config.toml
n_layer = 19
d_model = 160
n_experts = 64
experts_per_token = 8
d_expert = 32
d_shared_expert = 0
activation = "swiglu"
moe_layers = [2, 3, 4, 5, 6, 7, 8, 9, 10, 11, 12, 13, 14, 15, 16, 17, 18]
router_score = "softmax"
normalize_top_k = false
routed_scale = 1.0
balance_loss = 0.00265
balance_bias = false
router_z_loss = 0.0001
init_std_router = 0.0183
lr_router = 0.00103
n_head = 2
n_kv_head = 1
head_dim = 64
vocab_size = 8182
norm = "rmsnorm"
norm_place = "pre"
norm_eps = 1e-06
positions = "rope"
rope_base = 10000.0
rope_fraction = 1.0
qk_norm = true
attn_scale = 0.125
tie_embeddings = false
parallel_block = false
extras = ["capped logits"]
init = "normal"
init_std_qkv = 0.0743
init_std_o = 0.0135
init_std_up = 0.0743
init_std_down = 0.00602
optimizer = "adamw"
lr = 0.00341
beta1 = 0.95
beta2 = 0.99
weight_decay = 0.13
lr_head = 0.00923
grad_clip = 1.0
warmup_steps = 556
schedule = "wsd"
decay_fraction = 0.277
decay_shape = "linear"
final_lr_fraction = 0.02
batch_tokens = 32768
seq_len = 256
doc_mask = true
train_tokens = 257000000
steps = 7844
dataset = "wikipedia_en"
Below are experts of layer 13 (counted from 0) of a mixture-of-experts language model. Rows are named router (the router's row for the expert), gate (a neuron's input weights, with its number), up (a neuron's input weights, with its number), down (a neuron's output weights, with its number) and show model dimensions 0-79. Each number is 500 + 25 x the weight over its row's rms, rounded and kept within 0 to 999. Numbers have three digits each.
After each expert's rows: "gets" lists some tokens that make up at least twice as much of what it gets as of all text. This comes from a sample of Wikipedia text that the model never trained on. Tokens count by the router's weight.

# expert 34
router:549495519516530525547480484505499521504551485473484514532459529522493493518510534476495452524509525527521538498523526520498508468493537503477513510448492549511517492465486514493471496477469507469498468490470497505520524458487533493465457465
gate0:526518503464497531496492491524502445525519476520485478505518468503494478512531492533510458509499480505520494474529525522513522477489519508475480509463504458507499507508463463495523491449487542537510511480520482505491530478506484506488468505
up0:485498509522504477494491520471477500500493519518553522494423523461494490519459485494467479521527496484482464530461512471474501490514454526511512490514508533466544491434529502488486500485499465476479507551500494514489514522475537489523522485
down0:492487544532415522516490500478521498477515540460534533542451522493508511465528521531484485522532500493531473500478440521527526510518490495506495489496437505498478504493514502488491465523501487427497500521443506490513479472505513475475550500
gets: ".", ":", ").", " \"", ")", "\"."

# expert 6
router:518494546537460517499492496502504531493532518484469528531468545486467478483488550518498483503508516515507535521526514532484495506485539520442535507475518523525530538445510526490487474467473479471491467481490480514495538478479553466477488487
gate0:509457489522486428511512527473501480496482486491504476486501450487519471497458578517529495518465489528498494495518498456484527483477486499499533464473484491533539521450481484518526491481507455549515502490502465497467518518500538472496492499
up0:523498499537483433498503506479442488521477502514493471486499461475514497497465536533498527507447491536455490455525515470494499497490470500531520458502503486524523508424477538496540531497492474535524526496527493479484488497488496475519505497
down0:529514480447468509495494449508481500485517505539499515504473505500456530485512476533501443489493490491476486490490504480450522515505487465498494500521468491496499480492524528518509503534491528524489539515520496496503543505513502539472511503
gets: " the", " of", " two", " New", " and", " with"

# expert 7
router:535505552527482501531451506521526527510518510477495499536472508515489489541498544488491478508528513498539533476526521528500489479500534497494512510451437552484503503469512523487461507441488494500457449511487464523509539465464516458485512471
gate0:491498480527508499484446518476481488513527524506483536556478525486529490478508483494483501483511511549475509440553460515533522486530520491515502508512526476514507467545521546476496523477484534537522518462476459448539446524494535520480485516
up0:528475464487491456524498511474519498508483490484477545495499514485490523435507477483479513519480520498520516498450487501492535521480499497499479511527524487472503500515464568533435542528499497495475540507485513528503514523524498544479520487
down0:526453491481506489470490490477499501506531472522506516522479496491515528475515492501504462486521479506490517531473505492469485447533483486525550487522486502467493503446509490533513570511522511528483487512453477528518451530510461455474510503
gets: ".", "ed", ")", " her", " \"", " that"

# expert 16
router:502492509501513503506476469463478538518540525452480489553456512490480478489488538510512468505517524497522520491533495526526469509469515514484500519432504529508539496469495491525497472441478499484458433469465501520511512492488508450449474480
gate0:542476488492492470534558488503524470510486512512539537524505537527509494497441514476488498479436468509481497512521499488474480560459554528471491551483460502459485455517503488522461502476502514492486530496518478486549510502494521507453548466
up0:563506521479530427496492487515509508558447467536529560527520496508525514485484487528496477509497525502508524533548525462539470531501485504491496501495522494526513480497469479517456509500510482511492492535530518467510518473476490485477514453
down0:514514491508555488504515492500491455459535479515502527494473499500525560529499467480489491534522516509512498462518563509504460447459481497489487497495506481479490499474509494502544486491560469481517493497516491481484543535505484485494523507
gets: " |", " (", ")", " University", ";", "'"

# expert 41
router:510526518511504531531469446523501528499510523452517524521463549512491465508494552507462466541535509521543544525515514480509511505498514508494482492458502500476501502501503543476470492480496491459460476498477517535503522505442535453468495474
gate0:515473482489501494496502515532535470525522460507518525499534469524498490505470507458518540485492485512515548472537493461508451482539497510503477501562503493473487486507476555505512505498504510484499543512521525534529493506492494465519492521
up0:518456494533494480552524492497524504535508485475504477472499500508489501525490512450470510487466472560517553454506487508539457494542500486495517551512481509449493482498510505501465487484489519527479518541520524479490519520511497458509480497
down0:507509501504493467523484510480490485507481528503512477468555536547500522484518448462527494455514513484517487497481499496497530503501521493504486520431511491491469505528553486525512462478503523493468463473486455490560460488526481542524536479
gets: "\n", ".", "==", "===", " The", " It"

# expert 44
router:529510519516444516522488469478512506496531514504476536549461513535504498500512510509463473514509525501505519495532548489488524479490548517489513489463505547484544531463504546483476492444474488489493467504502466521513498479435539492493464468
gate0:502536487489505471554483497483452522526492488499459525506518498499492506503494501503449511519505509481473457516498508527508494527521497489497504520472530509465497483496512522491448494498505531485546507513498518512530512491464558517497480520
up0:506457499513490512489471500488548505458509494498493470477498467497536476509512491524524498490486511494503489500492485532432524542493484505510511500528482497527473533499495514505516497524494478479509489519538485515461493471490542513513497484
down0:479470488468485523493493489515513466452515449500496512491474459579502526515473495540536479500461505530486519522488510511486519494469508553492511469486545493510483546530527508472547479533510523484481500529534498481463541460491500490541516512
gets: ",", " in", " and", " of", " on", " with"

# expert 42
router:484521526502517497533502499491480500508535508472453523486463527498494471538488533476491466526487554520523504466538536502496521502495505540489501510452501509514509516418502536477495481468467487453469498485474492516512525509474510470468460481
gate0:493498509516506508510528498483488496495528540508465519519512507495479500459537521541453476539514502513498485507530494496447503489466518503473483516527536451460533482464554507484466487483493518524511493533525478499466515499509523448524505459
up0:505489491506523492460469493518493511512486496507557501492469507491521503551519466520515555483515488444524514485471505528535466513541502542481471512466448514514519475466524518504512508501517539482501513464485511425502512504488474519503545490
down0:516444488508495504467470504492513488485510498474490461496463479501486466525524519496468513556472502464510469479522489466484469492473519555520515494450479524514505503515544492548471479481475506510460477496472497451511539468477535552499502498
gets: " |", ":", "-", "|", ";", " with"

# expert 17
router:505546495501492491509478463522480495503492477456480508518496529528502493482494509468491483535493553509499489492541542492513479504524514520469518476458499477489500529434506543510503493445506523497489484436427487520505518489471515464462472496
gate0:509540509465482520427511509494484498507505553494503495517520499498520507515507525460511504519521543516498467535533505492517508478495496486518512509518514482476516532523513474508548495540488443528479504480472498521502490502487510490522489519
up0:517469483535469505506488536491493515525471506508506457474502499521475486484494507547510495496466539455449465515530554515475527477471485466492489461512518527482533468502517489445507525476473488499495536462518542519548511473496526477503497477
down0:510525543481538485493461461481516508486480525517475501491476460455523504500506494525491511502521516496499522505513541489529504509507539471492468508532489482525518465471489483488506496491487515499499534515511492487450512519513466500458468457
gets: " |", " /", ":", ";", "–", ")"

# expert 9
router:493513528532492525507480466475490504512553522489462523536470482482463497503495563476497475529493522502504505497533513514522514480494525533449486516434504529513526556465514514514487495462492483471483452508481490483516531472465526446436476473
gate0:509477489524539511523508520545474476456493482507559517528463473517472520508505522521450456506471491506466534539518506500550495489501493545476485506529483513509484503493482453517478522462508494511522511468511484491551508473430520495513497575
up0:485483493492518515512481471522464472435457452509560483490487492459497523498480536491499537493531470506510531500525519493559505507483477518514511470508487506500476498468505468516483517495537492480507508498493511489536466502458499528515498539
down0:485485481510524493525481446498493518500505503594477482492529503487492533546487477470515486506505480525531496474513491531519481491480486489485511502496517488507542507525557491499502542499520467497499510470568512500440520488557520505499495504
gets: ",", ".", " States", ";", " and", " York"

# expert 14
router:511521532519485527509500479485472500519514511442487528505467530501484435503502505468534463509483562546497501476526544485484482488497520527461518515457497511484518540449511547488521490476473477474474467485468496513540549509467526481490467495
gate0:475535510532479520500485496510494518521477453522524497515519483512587482513478530453504518526476478540507550511507495451523524503479520443489445529494471549536503528488489531513505516501528516525504514492500484535512523509479511502459506528
up0:482472512521462485519548506524484526472543513471530499520512486489494515537499518472475487492526512485489464500457466500515443490506515499467492503545535486453512483528545486519489463494545526504480499503475506511538514490526537494485514501
down0:537500462546574536471513478503482488502483491472510538483517503500494531541523518494517530510458497488482502550486456477548451548552470491455507537492497499511492518503505532516548536528497523503533513505446522501478498527458499483508499463
gets: " (", ":", "2", "1", " United", "″"

# expert 53
router:481541526519492543508469472493486525509551500468485516490468503504483447519500499490526469537490528530555490487527577487507498498479511523450511540484495523511508521461513541501505485456501464476504477494496498543483529476497500492462480481
gate0:494519523493472465535475440511525508521502485485483510490483525496471477579532507488512503496492537492500506512506515480500514503520488536491494518526484457466545476491476526468529463493516490503475491545475467484513495509505496488495463521
up0:521510518512471508526443467532535462534506522491489473465454521521499492525522502491485478492481501524502488513495533504527513498549485513474474467511523480509565481466482529502542467487512511539460483527497496456454510502502516472480493555
down0:472503473509489494456549462497461484459477505503515467473510511486499508477521500471445495517518524501494455526485530518502527472524473492526500498508524532492534467464491488524481531544514512517505531508530526499468466486507499475520467522
gets: ".", " to", " a", "1", "2", "6"

# expert 2
router:520531522519481510519483500489495559527513500435494509539472514502479467514496530491502487527546509504564528497501511503494506482488491509481491523444494531456506541464480527484496501456491484477462471530461511518510522489437503485469477468
gate0:479455508519514479503495506492487517501544525497481506460489445530532484480539507464497473480533461462532490472476517489546469480528512520531473531483475524534508518504491555499503481482522488484518487469512489497519508506465527550529457475
up0:471467501502492481459499471467524509477483496533488468517474520510522498505506507500477541528464498522478518500511521532502523483472499512474551480535447522480468503523486441495497510497490517517444519541484521517454478464518465476477518552
down0:453504465513510495577480480511488515487482545473518520513508516515487513519497476485513511515501519564536468508502455439505483511508516493479492533468499458531479530461506507489537485501518538445523469472446499463496510493484467488481495463
gets: "\n", " ", ")", " Win", "%", " Party"

# expert 63
router:477514525506481503521450452487514527490546478426496529483482509511488459531512519474522458552480505517518523514534529521509510523496500522463498512462478541542535527445516535509514483487475496484491487492462483514483513480487508486492482480
gate0:524530505486524493488483533437546485535518559509497510553463502517482485448537488518482481555529530497508476507522485560519525460504515541491474506477492485467509489475507500487503489496467514539537505495496502542475504510471525477455464485
up0:494532547483463491517488481564486544483474495490504505526484509486495468497484512497511497433481488526531523440509554475489526473476518468524485510509514490506505517502482517504448490477542495466448466465473501506504485474473529516499486511
down0:492500464497467475476497497518497479488508499531446456540505520462507543498499521508484449497500500488479512456503498520515496491526537475540525502524462521465400478504472492502477525487558522493491471476504496507528495491484524504476537478
gets: "\n", "–", " (", " 0", ")", "2"

# expert 31
router:541495497497498531506512487487507512525527491499465503498474518552485489514514502473482439524509523506532502494522562519468477496482518509470525502468477489474490511456503533484497496469492481504487457495481496540503532452437523479517478481
gate0:515529532457488469471498485495477517514446509481491443469457484513526480486483473480475552531450508493488538511465485507490481554520508475473489519505493530520479522473495481508497476483496497514506540478526499568486505506452458524513497504
up0:494521488500504501490495571514513514490439520489510529495507493507520498456511477542505488503481475493499512525508520494483496478468498500534521427480509459540521514532519509456481531484502457496526494518524455508490517559493505491523523458
down0:486505521485518548489493474494469509485506474456484488476495518525516440501453538465499502470515495460479533535508531485509530513520520488542491481545513519481481533509470536484507530504483459522436468479514485499498528461468487467490510523
gets: " as", " the", " in", " of", ":", " was"

# expert 56
router:525503557481423510507482479511500521516501491471471472517462529514488466493495519503467456517501491497533506503503517563515499491505523502449519518474476498501499524448523542479486498437508479487450476464466512555479558470463534480493506512
gate0:509452475497486483487502465471509548532529469502529463451486520491492530452509473490474507541523503468495465492494497489509501535506541480509483472466512459491491545477524486519543497492458495519495491492460556454529499523461526480497501478
up0:477484553520466498510467441511536497506539494492532489486456512549466513459493513526535484499511501471515535498515497499499457490535494486521480489529475503495497513496488494521540538460489550488521511539530542516516489461485521467513474519
down0:534431511504514489506548508501500531503520524510473503506515515502494521500546468508545499502497530522527529496512468481530492488498447515542473505483484468469526523517524494476491489524488543478526485508479531460480461491492502487512479508
gets: " a", " was", " first", " is", "ed", " had"

# expert 38
router:531468553484434494516505465485529529514501503473470511500484499539481450492511497494470453521507520538546506532497555524516501481483534512448502545474484478493521509483528558457475471452483481476503478484466493542513526465468528514494476470
gate0:511498512512510514474526480515507559518465489480536504486498460471459483482535507498514473501468524444501502453494468452548462497543516527477494489483529475486477532495475519501498484473490559494493501474548451517477471482488503493503534513
up0:505524557474427487505484533515507489553519487533505485519506437473534517472480469489500507523502538536516528499511489507522476537473492470447533514512524466499448497499506502509501505488543477445466490488475487499516484483533530544511522521
down0:503447484497447512496474476519532507490512506432526481492473517489576470505509471524533532501528502493477483565481492512477530458460508534463500499509498518465508479454487500516470498481521472506454514502454523549517512469495509469550516503
gets: "-", " \"", " is", " was", " a", " un"